python train.py --n_layer=14 --d_model=256 --n_experts=48 --experts_per_token=2 --d_expert=128 --d_shared_expert=128 --activation="swiglu" --moe_layers=[0, 1, 2, 3, 4, 5, 6, 7, 8, 9, 10, 11, 12, 13] --n_empty_slots=24 --router_score="softmax" --normalize_top_k=true --routed_scale=1.0 --balance_loss=0.0191 --balance_bias=false --router_z_loss=0.001 --init_std_router=0.0292 --lr_router=0.000681 --vocab_size=5533 --norm="rmsnorm" --norm_eps=1e-06 --tie_embeddings="early" --optimizer="muon" --lr=0.00911 --beta1=0.9 --batch_tokens=[65536, 131072, 196608] --seq_len=1024 --train_tokens=745400000 --steps=6199 --dataset="wikipedia_en"
Below are experts of layer 10 (counted from 0) of a mixture-of-experts language model. Rows are named router (the router's row for the expert), gate (a neuron's input weights, with its number), up (a neuron's input weights, with its number), down (a neuron's output weights, with its number) and show model dimensions 128-191. Each number is 128 + 32 x the weight over its row's rms, rounded and kept within 0 to 255. Numbers have three digits each.
After each expert's rows: a language model's description of what the expert responds to. This comes from a sample of Wikipedia text that the model never trained on.

# expert 17
router:128072146100122102138099111097099108092159107158109107091121137130122146115116113130117090130081119146113061085141059112131161157148128168101097069125136103089090122096148089125203161145179121
gate0:141089151138140102139093130168144128110166089156113159062092134084144127139138139119134164112124112110132148083091117157125153169162140135127158099183127080128080084069106152118160095083112152
up0:062105137182116132086124115113095142139079114129161102180143151122102147131135106106118079176178152160161143148114154135108148051126130101152084140128138183101077154066145102111038121141131115
down0:105124119133141165112096111143093115152172137179155118162142159116145193223112106153144073148140147118166109125127131116153146080097072186106102160173100137095098108126171134145133137104201103
gate1:169145138172107064079124138090162147051156118134117127092154099143142148087124098123142129086063109113129134092112088140117166124107122085085154148120047116165096138162113145084167150147132129
up1:175136154145115164084132125179159150104079152166093130158087146158102125118195134133110115155120131185098099106173183114109094126130094132107135159084150139151145108101168166237117151162158088
down1:148111160097141186075075148143142138121155141120161082128087133041125112153063151084083085146123142144143143118123074131193144136141125163159132123101114114118134146153125143113145110155135139
gate2:110045139141192186081120137102091133103139126072063148132099143099173121090094064171157085101133069075097104084028124194152132108176203157110128085154072119125098103140102130076174146115170159
up2:121155161092135118132114083133136123146113126214184098106148103154049123097163180115140133162125154163130169164133150091077146157097143122177142105088190195126148097188156176134072143147107048
down2:135123093105082128186053096131121095106177127137188139121141113106141132124172159068111148163181133118144136184145131142100121141163098138108111180089113132103084156119159193111065152156116151
What it handles: Nationality and linking words. Nationality and region adjectives and joining marks between paired names or years, such as British, Philippine–American, 2007–08, and.

# expert 36
router:099110135101144060188105105107076095091096138154118099092093146152100164104122126110106121117147104136118100106166147123129156147171097148098113090180123094080078104051169085114192108150144125
gate0:118201131104069110141113181113161136095147175137142124122194132095103178145156133078059110102122109132131126080117081131162170124210142189145087118117158077117120118114153108198105144148118132
up0:094197131123094116150117186117139154085142181174109124109152137122095170164123127089073117083109104167147165125150080164141158087192148108136086124117126070133114134110105112160118160133152107
down0:090186101193130099177197147146149186118104120128128176144151122106105104148144172111147145125163118133149154121143172117148174174105184095168180099136139079115144118101121087194093098127123155
gate1:160117105054136165134085119119143157140094098092141151067076122153124105088122152137096166105108159104144136125140134100124116103142120105112141125157119124139158141111144108143111109161148097
up1:128154101155124134129152107132110073115145107146136120185172169112126129183136110112135168141155098169102098150108147149123109148126112088182075137174119155114107086131118142155132185095116108
down1:114185110161162155071112166169056114134143149133122116181128092073111092133133127186106096133145100182097091092105115123146132098145093125087119110163078125100119106122132172149126131081195100
gate2:119168149171101141168117093100125155119112132138118140163087134190156143106080121101154113180102148134148149135132130178165152103127121134089096117149107148131097130147105122133149117113168179
up2:059088157140151098092121108122099146133127099124064185139098151163112164086081158131170121141126125129125203094139133176122078134134191156111137062123065131069139129133162099147142123132110086
down2:137093133115079125102088140186138131161113135093162157132175154148148146149137116100117136137099098086078125165124099146144120107113124124106129174168177202075132142095150138175068094128123140
What it handles: Preposition of. The word of inside titles and compound names, especially awards and institutions, e.g. Coach of the Year, Person of Interest, School of Fine Arts.

# expert 27
router:156136065072169133131119149112110083109106130110093117098092161140108132119118126132137065090143095131066071112164099127143155163190116168113119078193153093053126129096142104137120128148136158
gate0:124090114066090144140139137136108140124155171150125112128069174166110132110083150157124114129120159089089181161105173136160099102230179162140166082145111122109186150110163117093107115131051195
up0:124159135153103112138165146076100128129097178059156130139151161112078197161151144102103153138135141158122097153107154120104156100090166117154146099120129107051158072130104092114126104172159145
down0:105177062125118142123132069163176083128144163124136135082149154119115139111140096150116126124188124138145127103082088114126156095124094142142140124082097124142126090105147162106059141127173113
gate1:079187087143138115139086211175154085121183068116063092139092102134072113125153172132114151118137116147106126124119158112095109151143083121152205110142145139128120154156122144135188169179114151
up1:083099139138131150108086145161145067133103139101158100120110169148134057161068065133153161139164087086178088074106103073124135090131151089144138117075142119121117129094113115148088099191173107
down1:119102081101172119188181055101075172138106141124109125160136138132135101083150130115096157133105133128114193186113149155179166170072188126114147122139102150111118104139154117080116151079119128
gate2:086131109138151137144090150208080114106144173168108115173082174080113084123189186083167116049171132094127119092140105126127134165098161087152147124144180066123179151123133118109106117131128083
up2:072127147147097095093097214139151094116123140123193147145103174117045147070120155071126124091086131063158118095118096115131096216083089134164175149131124138142110137109106176120156132131173129
down2:152068117152122119134154127143148140108109170174178152122160105145185107117099108169085184151140121141108131131123152083148110105084121140130154103132159111143098085133095108084158114163116093
What it handles: Table header cells. Pipes, line breaks and column-name words starting table header rows in sports and election tables: Rank, Player, Title, Notes, Candidate.

# expert 31
router:114100086124130094200115105136059127134142128131135118115090146146126162094097142183060082116134099148106110070154120104182107143165103171050106119133118114106082146120150073128137156137137092
gate0:123141144151136127114148072063175170070131146138131048092141059112172143156076126144112103075142122075123081061088133156144097116118154137145104154137148148142109159188153145175104142147124096
up0:101124074098116130099132137187157123135107168137112141107134172150141097117126200154127190153056083124078101137068133094099177158182182141158168123140136133135117164116120130105150077139159097
down0:124163114158090174149139204111137125122145112081162156099068163164111126145143147121120095090183158167143155084056159164121119127117052121100130131170127074106089143141104081123141100142105163
gate1:146135148098044136108133096132092112135129097121163112146067132151114095149107105101133110145121115147083107074111150187193126100143105143083142105056158104104140152143154111181140112078153076
up1:132100112103155206104113137168112076150115130147027116116103106156115223095085159134120133092077101162126166062157075110152106127202133086137077143196152127171130089076125152162120157151095126
down1:143092147178117150199159079057142156167066140131110166151093097132144116177140171072083109139132139154114121137167128149120064129103201142122122182109124114112179141155094098184127117126148130
gate2:140104154091166124128150089113108066134075149161128109151087130137112080104124151152110160097138151161110119057082068130118167138051183110102098143125129038106133152088170134107147106144149075
up2:214077077169158136059145130089141127081098127144034089148087115149052165118144174164146115059075113108137073123109122123119103182118153117151150163087111157124146098159140154168113113113130129
down2:106112148105114122108087114138106136080054098119123122111157141067115152177162124084110153093101132134152131124120087190130148150122142079164091066138120150160128115110211094160106085062155136
What it handles: Word-initial lowercase fragments. Lowercase first letters or pieces starting a word, especially title words: vice-president, executive, veteran, commander, parish, arch-enemies.

# expert 37
router:132099131084126110155083078119113110104132161128101132080120201132088180073127126156095130101116132149081112079145106094148146183181110174120101063125123106083149081065137091116150153163138122
gate0:162081133118168103077101128114146123115155156081098127121094182103056150074150141134124117069142088150137145136075143143153143150150092171181145050092152131154116097113124067148117185150059136
up0:145126107133117127110142161055128146101155151124155204133077111161164113146082124095176129093144148108165119172161155053128140121111137135108182092148127126197121019107161098167127132103068124
down0:116148121135160196131159186170126146172095118135103097145158113152149168141189099156094104120165141085111120120097129142164143132118128151155110169142110062030121140153131161088153108146182201
gate1:142125173094171113129117095069093147119136174079125103094164131071138125082162039122088177112116138143158117159112159090144166168127141164118117064115123231121156145082137096119128122077121164
up1:217120128115134114110153125151179181079107146058098144082140092126114109101162148122144170181125121146163150134134092113079092127122058149160173132114126174113108178128154149151108163071100166
down1:158194103124121141100098149113152146100124125123077158122092090144169110123151151214154121149167130135132146097110127079132119111089177133078103136091128066171159128149102158148106141126146071
gate2:093147153114170119110123143164121166145116174126150188138167151103140170091094053086061101132047140161142042083155148037092117146192158100127094117099120121113211131041106181131130155123109089
up2:097120163169126088134135143113118115165140154062152087108153179138160116179049166210140080099153121105128111126115137045131155156101159173108147163121116179074128082075130115111130174121084141
down2:100080183145157152118137097165160164123099121123086136099180154146148196161099114161125114120117161168086149155168102159162162182101140119116177092135131173123165148121115167161138126102139085
What it handles: Chinese name pieces. Pieces of Chinese romanized names and Chinese characters, such as Guangdong, Jiangsu, Liu, Chen, Hong, plus other East Asian names.

# expert 47
router:158120089102124105227091094107084085099069136155106154072122146110112137105126172146091101100088100157097106119146170108135187167138110181057116159193132087087114111134119101146158139103202134
gate0:138118141111153101139103098129098146098134119152117131114105045118150130084156139154147142102117193132108157117163099086154163054150154104111076085190145095090127105070137100111059129089128085
up0:113117110167109097098168102114114114113115137094119121133169182135118101104100159109136111165086079197159089125128135142130105160145068114144126182073102150164174098192162127136092138122122204
down0:109116144121103139077209122120137113124143147175135167194134128117115073133138125170135098106097113132131134129123147101130128078087117105154159139137151036162145120150132158061086172127143098
gate1:100183133118128099123102156141129144098098100127157111118103026090164164085127162164132134110107118104123111112097105159112085154048150132109143102152111081117107086174137116067084179133170081
up1:051185175073119104068062123170102132130116101089132193138120124131158107098114081190115142104126162099157133109187131182082124176081127176138086203149105120080135113125082139131122178121081155
down1:110170169121171175106147108148112167145101158106066124157113097201123113138106183214105162086118117154136093171139125135156121103135094123149100182070152149106153167131137108079137170132148126
gate2:124167121086120116151140117124105139146118069111154042160124146118125155154147201174112150087157164085170125065110150097122110098097120136111170126090063152115125205113172086141185115159158113
up2:116124154135164108103158148132124157153163136128149114112127189048115174125148093133097103144110102100112109111136128148056116150151119152186104131085139169126115091139119135148118141142183195
down2:121174093123191116103206125122082116098066139117136129119164143114107159086115109139119072107114156137136150136178163114144156185143129125153143143101130143180144128121082152110097091120107097
What it handles: Surname initial capitals. A single capital letter beginning a surname or proper name after a first name: Payton Pritchard, Gerwyn Price, Paul Tillich, Bolshevik.

# expert 32
router:094107124140121093160073130104096123096098120147088091122094177185096132134104138205125090092102118133092116074144082072123166187173082183071116094124136106084104122119120078090172144151180108
gate0:121186129147131167156078117097147104101113146202115113119111147131103107132144198102153115120105120193150123131086108109117152137161114157084155066093165128136181090116193136083104190134130087
up0:144150132095121136139091178121197097123131136154110121132140114135147134127092131110092128121147028125133109149163177110112159093104111098110149094121098151182133124120173122114092127122119062
down0:133130154136119105106125144165141121114085115103098081152089139105142128144130123137195155177155100070173068100140113100170116078038122131101142072108090135195086166140149066165143156124156009
gate1:157131074119115172148145092173167093167108186129109120115112178126113167132133160163128154124188133101101096102163075097149108154099091143093170110146138186161100123095152181082173173119165138
up1:117128098125180137147156152122137154108173096106126117115117072117078126173094133075090174173054128145132141121080180140123072129147165105168107070124116082078140135097131143138117090147154112
down1:145084137103136080124088073053145128135092118160127114108161093160146094102131120111101171100153076197102036103133143184150185155057068119127121090116123139160124137163106143080085147116118165
gate2:163132127154159120076158070114207117134079113120030094131107099100140147187091138165103083083152110182142169109156114112118115064112102158101180076133105123136133088160128066137123134147158093
up2:074154128124098159213145172095127154093219102113179165117118126109095103128168100102147151131096159102099148140113084150133184132155168184152076159171183155072166164140121165162147090102112161
down2:103147132151132142095117104142081139092084161090086162141114071111103122132099160147111070096123100146069083151138072132156155218125154128110138117131159126114111074146071096102127152102131149
What it handles: Nationality and field adjectives. Adjectives of nationality, religion or field and their suffixes -ian, -ic, -ical, -ist, e.g. Catholic, English, political, cultural, Filipino.

# expert 2
router:117103100099169143158088116074108147096114129140080056114080129181123147068108132146101116127139109135118093152166091110166122138130054141106135133194142106085110123149128092078150157161115153
gate0:106163099164167104125134146171131141123092178171191055129104092143119085109156158110135156069131092142129048158168144147161163125152064098094099177166127114147122179126135121116128114114157143
up0:106109088151126153144172096171101115151169139132154143155127125178108153081109116127092125145220093194146169207171140135166111097155165111117123129168133130136070125107150130115152123131132170
down0:125091155225101148110094147181089110084130088146127056074087084177123049150153135128121159155141159112089115182126110107100116113122139140120178182095061123112153134168105069104126158092120120
gate1:128147078138151159153135163152127133128137125164145108071126090149118102116156146087101111128173081057129154145131109088076094166171135119077159081135173144137115117165142078051123139099133134
up1:110140111160119138153162174195101158125171077172151097122072139121123155072072149121081142098200128130146150146110100140172092143105044070128145141107081151154103181124139096141198158088129066
down1:097113129098125125140068085074108124198151108098145064176104115114161130193188159134170143102158163110147075112101127125051122143136131144157120167142137143153127177105134182115070167096147088
gate2:091083150109151190129123132140133111126143134096126101127114164166111143131123125122081090125126128123127104097077104082124067135123064140147170111082158128083107178154156200072094185109069089
up2:156148109138101114082116111114147130102125173134159108123140086089118101100106140138132137214179092087183146183135167131099146121128204151173104123137179140171114128101169128171161130115122203
down2:143170149176142102121127182132096121151153092164129116113130152062145166163150130084163132109157144212161144153139102121147171132139174098101131123131125158104128121100101077199107126149157104
What it handles: Infobox list dashes. Line breaks and leading dashes that begin infobox or list lines, plus field names like Population, Clade, Succeeded, Votes, Candidate.

# expert 40
router:118097093124131135167113104129071114100083157109081115111104150137091161066085145166057111125113082145099096100174117093163142148176101145116095139108127108101123052095151093139135166153187099
gate0:133137121112184137155077138076105034102195159100118108134104169143134143156084144137106161174123122139102117100089159140158125151081154165152154130201153134121152083101120121142153111142071147
up0:125149159109069128138186100118137188158063105156099170130144083136140141136133160140146123097106169114134099138181062083132094098101085064144123137065148146117108171129098139066130125094138103
down0:084155135117120114162191074114174116140109167154055080153136090104139167114062099122186123128132083117140150056102134114112132117177168171089107105176103165125077121096107081148160165128163136
gate1:121130155133040153136114110073109184090122111115108137113166137182101089109122137084143133103116124122121155172171107079055153168142160140111198127126168126130092098119135099164086142144118130
up1:132139185100095189110117105137089125130122064095167170085125157094186137087141186074114138083143120117150109172148102121090147106137082129107081099139161161098158113156123179129099122125140097
down1:097107124155091096171054151126128138152126095138164116114125158172076131138161148031228099118070143106075133189127192095111122092128126138135155138117148127111144162146147125077136114127163071
gate2:145096098125150145128129120114122087178165147085098078154091119074054160105116110119076146094136095114157112174109122168151150122141112122165087144078153095161087130114112134109080192120105110
up2:151173196109111071162119127129152123112135117101159165098112138153113128121140106148171105125166111127079110118138113181164126084167123114168170123178116124085141176120117106140155139128124101
down2:078178176077148117152121125133151128120092132144148064110092103182153142123157104093148145187104108131114108104126157156089155095069096138184114132199124059185114119103101090084183134130150077
What it handles: Word-initial fragments. Short opening pieces of longer words after an article or Latin genus name, e.g. sp, pl, fl, sil(very), ob(ovate), m(ucronata), in taxonomic descriptions.

# expert 13
router:140109118084134058156090115089143131100076126165097100110110124138125180131129145134092083118093090157070111101159062095123199151178069186136121112134162105105130112093110074138154144134174162
gate0:123111105143101151183078094125143149172098157187138142105106070119123177155123142152117097094073131147147133049150082086106103111158108148117093070122079147124125109143124138143069111057086126
up0:103119087140174172190087138138103139141160119145087180082120078165175170124129131184128110100070094131156091074108144114160124061158165088139181092116127094194115100110137123116106057103077108
down0:132130108113157136146095081199111129063107058147108164167153120113147126134120092105221092118087160148156082126075102123137150140142141150115133099161155145163096102102139152133118132121097167
gate1:149141141162148131172130163098140109120093138134162075120114138168096150144131121098148107092136129112104114053141126075082124085060098152106122109161116108097091132125155142113074127042125108
up1:172128080102104136112139106151073165160126150087110146100102058164162203170124148093183185091123167203160073116108085136140139141125120126109162121090146096132085138116102099214160096143166147
down1:160134139168101102125085159145151132140110153164097157153165081146103162131148108122086136091112132118106093133126204104117150177179094111184179198149213152171132119149128071091124172147173151
gate2:132192169098116152121144115064142147171062090137150149105154115180108109133131103111079156132131104157121129088097084135196092125077164178129144140099119158127122124121150223160137115127136151
up2:098135048185130141106110113208160113119187115128115154115126150116130155137102115127161135194093149145121104099102156160093162084174154099155101098173142152096139147149137060097137117133130107
down2:104154061054140080113158112203165149130120135193104141116111169143147090079081092131096109157150131103186081118118066179105160156131108038164096177165184144153121088151144139167077127132102140
What it handles: Name-ending word pieces. Final pieces of proper names and the closing words of organization names, such as Viljandi, Records, Town, Center.

# expert 29
router:149133095107161048186077110115096120047107136154107124103099127139120135127118108175072117149100064158101088118143118115165189166141100183132113124143178064103079092079102114125165190158183150
gate0:097095170092112093115085164142083059110122206121154122146098129097110122108140107095128145146104062170096083218144119149108135165118144101097097085160127074156089124131104139097190067110157140
up0:129092132099110114124047154144068115108141152142107101143064094143110146126141064136084083178139080153117061193181141131108121185138125122126202163119099081153140106117105089122200110118149144
down0:106166149117200128124160123120142131106101127092151068133080144160158162138154092160164190196095122112143111108160180180134154158122125110141172063130102126181098163123111143153106143191103170
gate1:152102090175154127118109163126125125097099153096100120109189143107099111128148128123106142096126100115138136112080051105109153122115101153109177179117110107117127155114149139157200122113180058
up1:136136118113159140192116173136121129140136129126130124156123109114144131112107138163110059091130146138150116143160118125137069069098118127102127118123084120134144099229176141128132136170137134
down1:159075163084158181099103138152079111110169123126149141152156120146111117071140179118154181128094123139084167104133082094111135124126102114123153088125090114095082141138105168120125103102137084
gate2:101096049096169074178128155103081147070127181102072125165168129179139154107131128138183194140114177136154074131162136149150103127113147120105104103139143144125123105079144126126173165148180178
up2:131091124117083145141199123134072122103134120165173120143108128106162137095147115086079223089113148104135140094244164095084124085104131108046182122105165105109115070097175139095103058168141171
down2:107104082144105153089140117118196123112117120096118051179109125159145078090091179148168179055168087151168115175101117122162085094120147102135085101141159118158094136132110102162170173100097164
What it handles: Name-word middles. Words inside organization, place and title names, such as Air in Naval Air Station, Police, Squad, Road, plus goal minutes.

# expert 34
router:129042102147153130182119097093086110077115140150161084080091147135115157070078159151075120101086124171093091072151129120153162182157107176136117097143139091089122103104158130103181129179160137
gate0:143112149150121115109132144129142171069093150155080134117190098122161208153144118128135112093131178183144103201129140089137082059089082144040084115162163164090155096175120126123131151135142135
up0:126088113135143147126153116104154126113104079153147166104107101100139139134169111188067178116105132118135137092095112108086151105102088151184165175170100126129134108131151139102153131128151166
down0:181116141149111123169135131124083102132128129167159157140116110120131121055156115103119140142107152226136153138125119072153112147200134103079128198155082121111116164151146115126160109101122182
gate1:145154102201123137149102124104098091086163072139133085107127171102120160137127184156129149115096100132095119143152151148112143081134117131123111119144101095168119182123069145136087039149114164
up1:165121087105127173124186104208137150066081122120143140124127132118118133172164052139116122119154159136127122188055103156131145089095154129082131132099139141183089152083155152130138218176140089
down1:067085126144150141144155101113052152104093160076135154195180074187122210164091073121146131148159104149122126160144089146174156158218206107081081124097106145117153094050136142141149155129175082
gate2:118114094132077147122174161059127108083158140097125155080137161105087100055116181175100138093079075120127091099161114106088120131168123168106189092134139144160100145133165117155130121179139156
up2:124114146152146067132179189162107115082097128083077160129129183159115163151158115082145173123143123143117190126140072100116156104134173129131113102145115069146114083179134104156148151130075174
down2:088112139168194163115106094172084107146071126096066125093177111129067177100191112092076144087165172135140129200164152168101112135140155099070184078155201154052053078038152141140131092129131165
What it handles: Media and event nouns. Word-initial pieces of common nouns and prefixes in film and release contexts, such as post(ers), pre(miered), screen(writer), video, interview.

# expert 5
router:157028128113142150134105121100061144073089153159115081114123141161098178102107123181129098071099097139092133097213100124152184140191096206094043109156136090117131123111116087091120181154158119
gate0:136088153074097126041144103136210155104191133101128142147118138127110177218126140167106167139194089105143186108131163171136176101096133161102089143119153115133107157117169130118086106107132123
up0:055141119086106176178144119151118110135125156118105164141107109194152145157128082087137087144106101126135178138077179148101177072081116165158076163105157125112143118111155109135128119134135096
down0:138140140152130146103074130097132116133105134133097108120110126112130133164211123151093181121140171106067144106070149091100124152158095099083166110114084129163142079091175134137129124045137148
gate1:094145118162173125116102147196110102146108132144073134149167103157119132112101108131131191126120119083098139088121114143153146166177155123080103102177110109138102104128174141105112112150121117
up1:141189139102079170159142100091112152108131124088167120085076168149117125169122126114171026158116164132133119173129173124118154104074137149103190120099133137122170159110111164120157147083100114
down1:127155094116053107141116117111119093148118121133174170107162165111113250181182128089125174080071123129124121123084142119103137153135122120173133122172129123137120181158140153107179117166133052
gate2:118128209124136067129091159098136132076126139120153120122154120128139178176134069164100105158133133137154074148067130124115179160077113130125153115115133166124124088103122137117117145105073143
up2:156143134113181095095150160100157091150145130127127135074097139121096114160103188132150116132182044078083151129097126126173150130160105154162086105136137131106143158081147093116149139082181159
down2:114094083087184119096165106146146127145125118200134096144144113120115047092147136167156090162142113084128099111122105198116175131079119159139103109136135148045093123164104164115137128205071131
What it handles: Dates and counts. Space-led numbers in dates and lists, especially year starts 18/19 and day numbers, such as 1875, April 17, 18 hole.

# expert 23
router:116108164080137103152081124111108115067097172134100106097090174176112135120095151127123093094058134179094121086154097090108162164151085175097130111151136083092118114071132103085148194139164136
gate0:166133099154145121159198126071140080104146068122068099125104100066119137122110152180127128160154139129166102113149062095067124112177078160129098156091147120087140141131174199154158158140167197
up0:098127154138126141153095165127133105130096121082105120147115169112059172108102134103133168158125154077106105135115134193093126112162064136157070196105107139138134081135141152092128141118045161
down0:138153133124025133125128116146037115085133164137141140082162117102129216127113083127102106151162144149171065084148125064088080145150138121155148099173139147077154096101143233133092059154111127
gate1:061139183083115149126122130176072099137065136131160120172174175159092103141129108120119118091144158128117095125182156151127099119122147193098105173158114153126145101078177120130161088148142094
up1:074111107129138099094150103190176110121135122123184161113178094124087114151136143164157144145145110115115130197175154160099129184146112138139156095113141140168185136083069130077108156136154154
down1:134108179128121165192136096131176100127149069124147112179094141128151109097148153143106158116157142155148172096138157138083145151114132099156136098181122125079102182163141146142173192109127172
gate2:164088144165128130095156133117143113099120158110152112122075158139126173166062153135145123109088110146099122102164145088152179157107114131129140116084093101117147099110140148119119158152142101
up2:163093146155152103100142121091145134103086119127124131159150137174133181169078129143136067150124160147153115047122092109152167165101125114128095130087122072115151121159144115106102106116177138
down2:122093122149158138124104086130144122113090156141095140119074138128095123129129154158192142117116104168080101144134184125136148082144124058159154097070116072116111127100197164125041110115108134
What it handles: Sentence subject heads. Subject nouns and pronouns right before a verb such as was or is: it, which, ship, crew, father, ceremony, son.

# expert 33
router:137128106122182123157056135098088111112115160120088081090088132139124152076107125168137102116096102147128140105168071098140135190105125159157052084185124129099105118110150087107195201116152131
gate0:107050113128118115123121135141171100145117143126104166084132109119148159100142098150126161153105056122133151128146098150163128155156105174102083096089094125117121121156154137124133161135164138
up0:157104156138125140083153114137128193177146176128079127111130098165079087135145135100132108167077144135128165094139174178096117126098139133081116098168137120118156160100136109153086102141131140
down0:051103118065085165136099123148121156167066147192026093102118118126128111179144129077097147074177056134111136073117127118126137192098125105169167152117138202121103120154178136063144157159142123
gate1:076121159137155034092082109087125102125150119134161145105082116113110119125146143188142076133101087155188097128156135137151131116138099144155152066105130161090108194106111159124081174079121118
up1:053187134107164147124113118159123141104150126131094171084127143078134142110169167127101096089135093117114150115045151086076091136084098141071100078141074033153116148198188195114091152188154141
down1:090156135146142086101151088206072130136179156112119165168197104136102159099100152105119121176166091091134099104153156106129188076121157114177117163095153077121106160081112104157142132151102106
gate2:122167150136147116102081127149121143092136131151074120128096118135145134103152098170112097131125077114139143166177122194202139112202126100132145153134112111194208099139106151055146139112090151
up2:088140130084076105121109137076151148137158147109153130101109115116143130114128101157073124175164114175136141152077119128081156133113080128092096111104135173190156110145141165150094115133115129
down2:200136110125078120126124131182167085152141158118156152110124108092105083113122140119119080180097138139109128137161069095131095146064147158153150087095103208060136087121091134143153130132136131
What it handles: List separators. Commas, semicolons, table bars and "and" that separate items in lists, genre strings and table rows.

# expert 22
router:109083079084142163182152112120055122087124142133116099113084140158091175109048136169088139085114089182064084135112116096184143156147118180131104118138105106091099097090126119071177135133159075
gate0:148101125118156128102174162147138110094067137132116107170044133185135154146150077139106140108161115147124102142141090143149175168074122138131177146081075143152058115130125171115140170120150060
up0:125205156119180180132113103137113158110142146129144132119159095052107118142131098175186097196070127086080132097121183104110132111152140134183134150116151173136188143092163127165064142163131115
down0:116121158089103207112115060166078128116153142157128134162180135186129092095094098211176080111078163122093148114133100091103135142166065142096100139148139114095181150131119094107140153097141097
gate1:073074153142072169156081117105151126110171196118143128116175123162128088115175160125138122083134142192090162112171166158086190103138163144120128078105161084150195072191176160077143134149102148
up1:203131132120147179128106142181173123075146157094095151158152139103160133121058133126104071149139135060141182085098140101115096145117149095041120148132172151206114102109123192148163130107135119
down1:172122096170142123134087192190162090126183162117146100117131128075143151152146116117116165165131046122211145169244165125168152148039124128095105131129108100112117133088109126117147129133190114
gate2:131151077043093162126101178161133089132131127153114156085127214100114145118136135186171189129151068118141119146126097166144171092161109141058106159163158113123108079173130140179114098099176143
up2:136088107108070102105151087198124133200184147061131106137127131126111160141135136094122115066164172130152143142143093119102131155186090129053096097114143119160186149109135113124156099164077157
down2:101074125207175128191126144159092102109129142135134137162151029153142149161116147132083110144185127177124099115145134180153157168099116161120136074148132202155132145026071122093157138163091131
What it handles: Verb and noun stems. Initial stems of Latinate verbs and nouns after was, the or to, such as recogn, sugg, gradu, particip, ident.

# expert 8
router:101081105111177104153072110093127054108092155123125085136109139149090139111118128179097084114124124184030085113133113117175169154151103172068070113148169113096071083111146097081158146108159155
gate0:146144120145139133135168126135133110121096129055240149155118175166121121084154120148095124141148156124072135089163143122098091102156108096119155136138119123107116092148102124105108144174088193
up0:092155140169131082109136161080201137115133133105160169118120124176130160122142169144096082173212101183060136101183116125080065113124116097101195132107103157139169144151112122190109127155105088
down0:141147151158112092164125146149104130123144100097081090146171137163101124122168139172153132181112110138138135138089060137086150129127074132110156059185134133141144088096146126113143166106153150
gate1:158132145119144128092092130177145133125106123120042130102112131103154111136158171103109075131118110103121130170137159090161177124103153132151056111109176123139185195150110144122072133129132105
up1:119136082166138167118142146181090162181192131113101131129096120113135109116102083150127189160146135099138145165118068167094120153144181074135179092142160160087144135122155129063144105143155147
down1:093121131116149110222089162145148069132198162123109150098107189137134151108106137106162100144037136111138151182115105075115166155150111149156135162139130137089085111042087146150161124148170127
gate2:120109127112184145174106112102071164130139155155131117074134124148144081072115122199089108142112136141113078119104139106105130091132057167050155083200158155068154094132093122185096069115170088
up2:090143116132105154087129115051089157115132128127151105068077104153099138120130186191099095181172139096114068131136129127114088136109045128123113119245162114070162078097107139146069139114129166
down2:192142159186193123127134134116132114186138140123125176148116053115204096195157138187205152149144125123166061115161143093136124106094142125166115123147099181042139127132101127092115146140080120
What it handles: Sentence-opening determiners. Sentence-initial The, There, This, These, Some and mid-sentence the/a/its, mostly in species and taxonomy descriptions, e.g. The wingspan is.

# expert 30
router:087095069096134112167093127090114129108084115183130121115087163166127153089116133194085118148151122148063080103180108107136139134139131143094114074137132122086099143089134081172166116137155102
gate0:166108130118174113109089144100109091085093121154114149108126104128140119100118102154108181139144072130185121067120126137156079123154136152149100073086080139165131108126176203101174161107115147
up0:085135166171109131136113090136150142138133143087152083147125156132132141153128185124135053110117183121078125157151145135107140109114113084146162156142153117060114168164102084100098103168106080
down0:135133140094123102112162159177170173120078079114107142097128100123126205148125132131095082175170157102153002087132136171124114163100118146113148100130159068140097133081150095127074165105149099
gate1:080124105152138110151104095123102112102202045114132104155096128081154174193155112119077129181171141095157121117098125187154116149157072075124159134166069150151109128154156124141128133088155116
up1:083103090161176083138143117149096092108157102112178077125119116115165086172129097093124142165174108101154129085094065173105109118136097088141135111108118116145085150174168124117087144109094104
down1:133147151145122078165158105120110102135090134108111230165111099108210073125130134197145129117179100158130099090126177127114123130072092154149149081096160148136083113123108089152127163135065103
gate2:122179111130170102105107155115090128078134143111164131155110081141181121124125098201144160130149093106145138086158157086163109147131117082157110145106108104146102132086196087106161137132128120
up2:090145097149100084143086141140136163085136138168178141103138102172185142153138117211067155126113133131110126100159129165136155126150095089127084118073103112164146140096160074155189140113140084
down2:087128119159157117104072147137136177167155122112125105140111160123151082139165146151153133168138161155089114099187169133144229100167084101121091115090089182117187148082094126151135142110145147
What it handles: Possessives and determiners. Possessive pronouns his, her, their, 's and articles before family or personal nouns in biographies (married his first wife, had two sisters).

# expert 9
router:137073118118173122147099123076077106092085215154105101085138125175128112102092158192118103077116097131080144116192086073135129157185075185101084131144111111095071108106146094103099172110140145
gate0:127119064132105119086145131105179115145105139121111150215149163104112179154154120112120121152075161108169125134111131137137182104136127117180117152178071085118157119107101162118085127132067083
up0:173147088102113119093099105074169120089108129137101103176136116124108145155196167104117169135086162101165138160120078117113168110122101156116166132157128135105198117170140148137085100143139198
down0:121107147159106091113122183136138143123102078164163142119150143166188106176135122147177118119156178091119136111134170131070152117109103068123122131101073173152044219144079120191150103067180121
gate1:136144112149169078121147103157092111096167119139131130167086100155128128082054163114117144162157126154114142085129131114154121144144124127151095154167105122068133067129113159084084188085130131
up1:141154123097058183103121168143144132167135090109139092057125166135107116181153127171163133095112163093140090128138163154076096123143102075081157077093146139150156153123101120162175087130112113
down1:146140135147100127123091089089116121174107090145098128137103123131034232112159160141117171162065093111133107114115147123138113138135125123084135115144121171132158139118126156148141140131108174
gate2:176151073114083076138133116121003108061142115109116106152110133144111120125130121134112112091137132105116150140192118099126131095152102167152109112156128157090168149135117144084122137114132119
up2:154137110086114087175163121141030174113123092161107108132102153153122089067191149119138124119154142092178146171138172150092161107154145117112099120154114116066120117107105150090117141105088114
down2:196134080112095186155129178194129155149145122147098132160150105090132111130093147080146128071146109165161161109152123221140131153149125140139112080134173120124167148051128146135144118068145118
What it handles: Number continuation pieces. Digit pieces inside longer numbers such as coordinates, ISBNs, years and table totals, such as 36.175, 18'35', 1','700.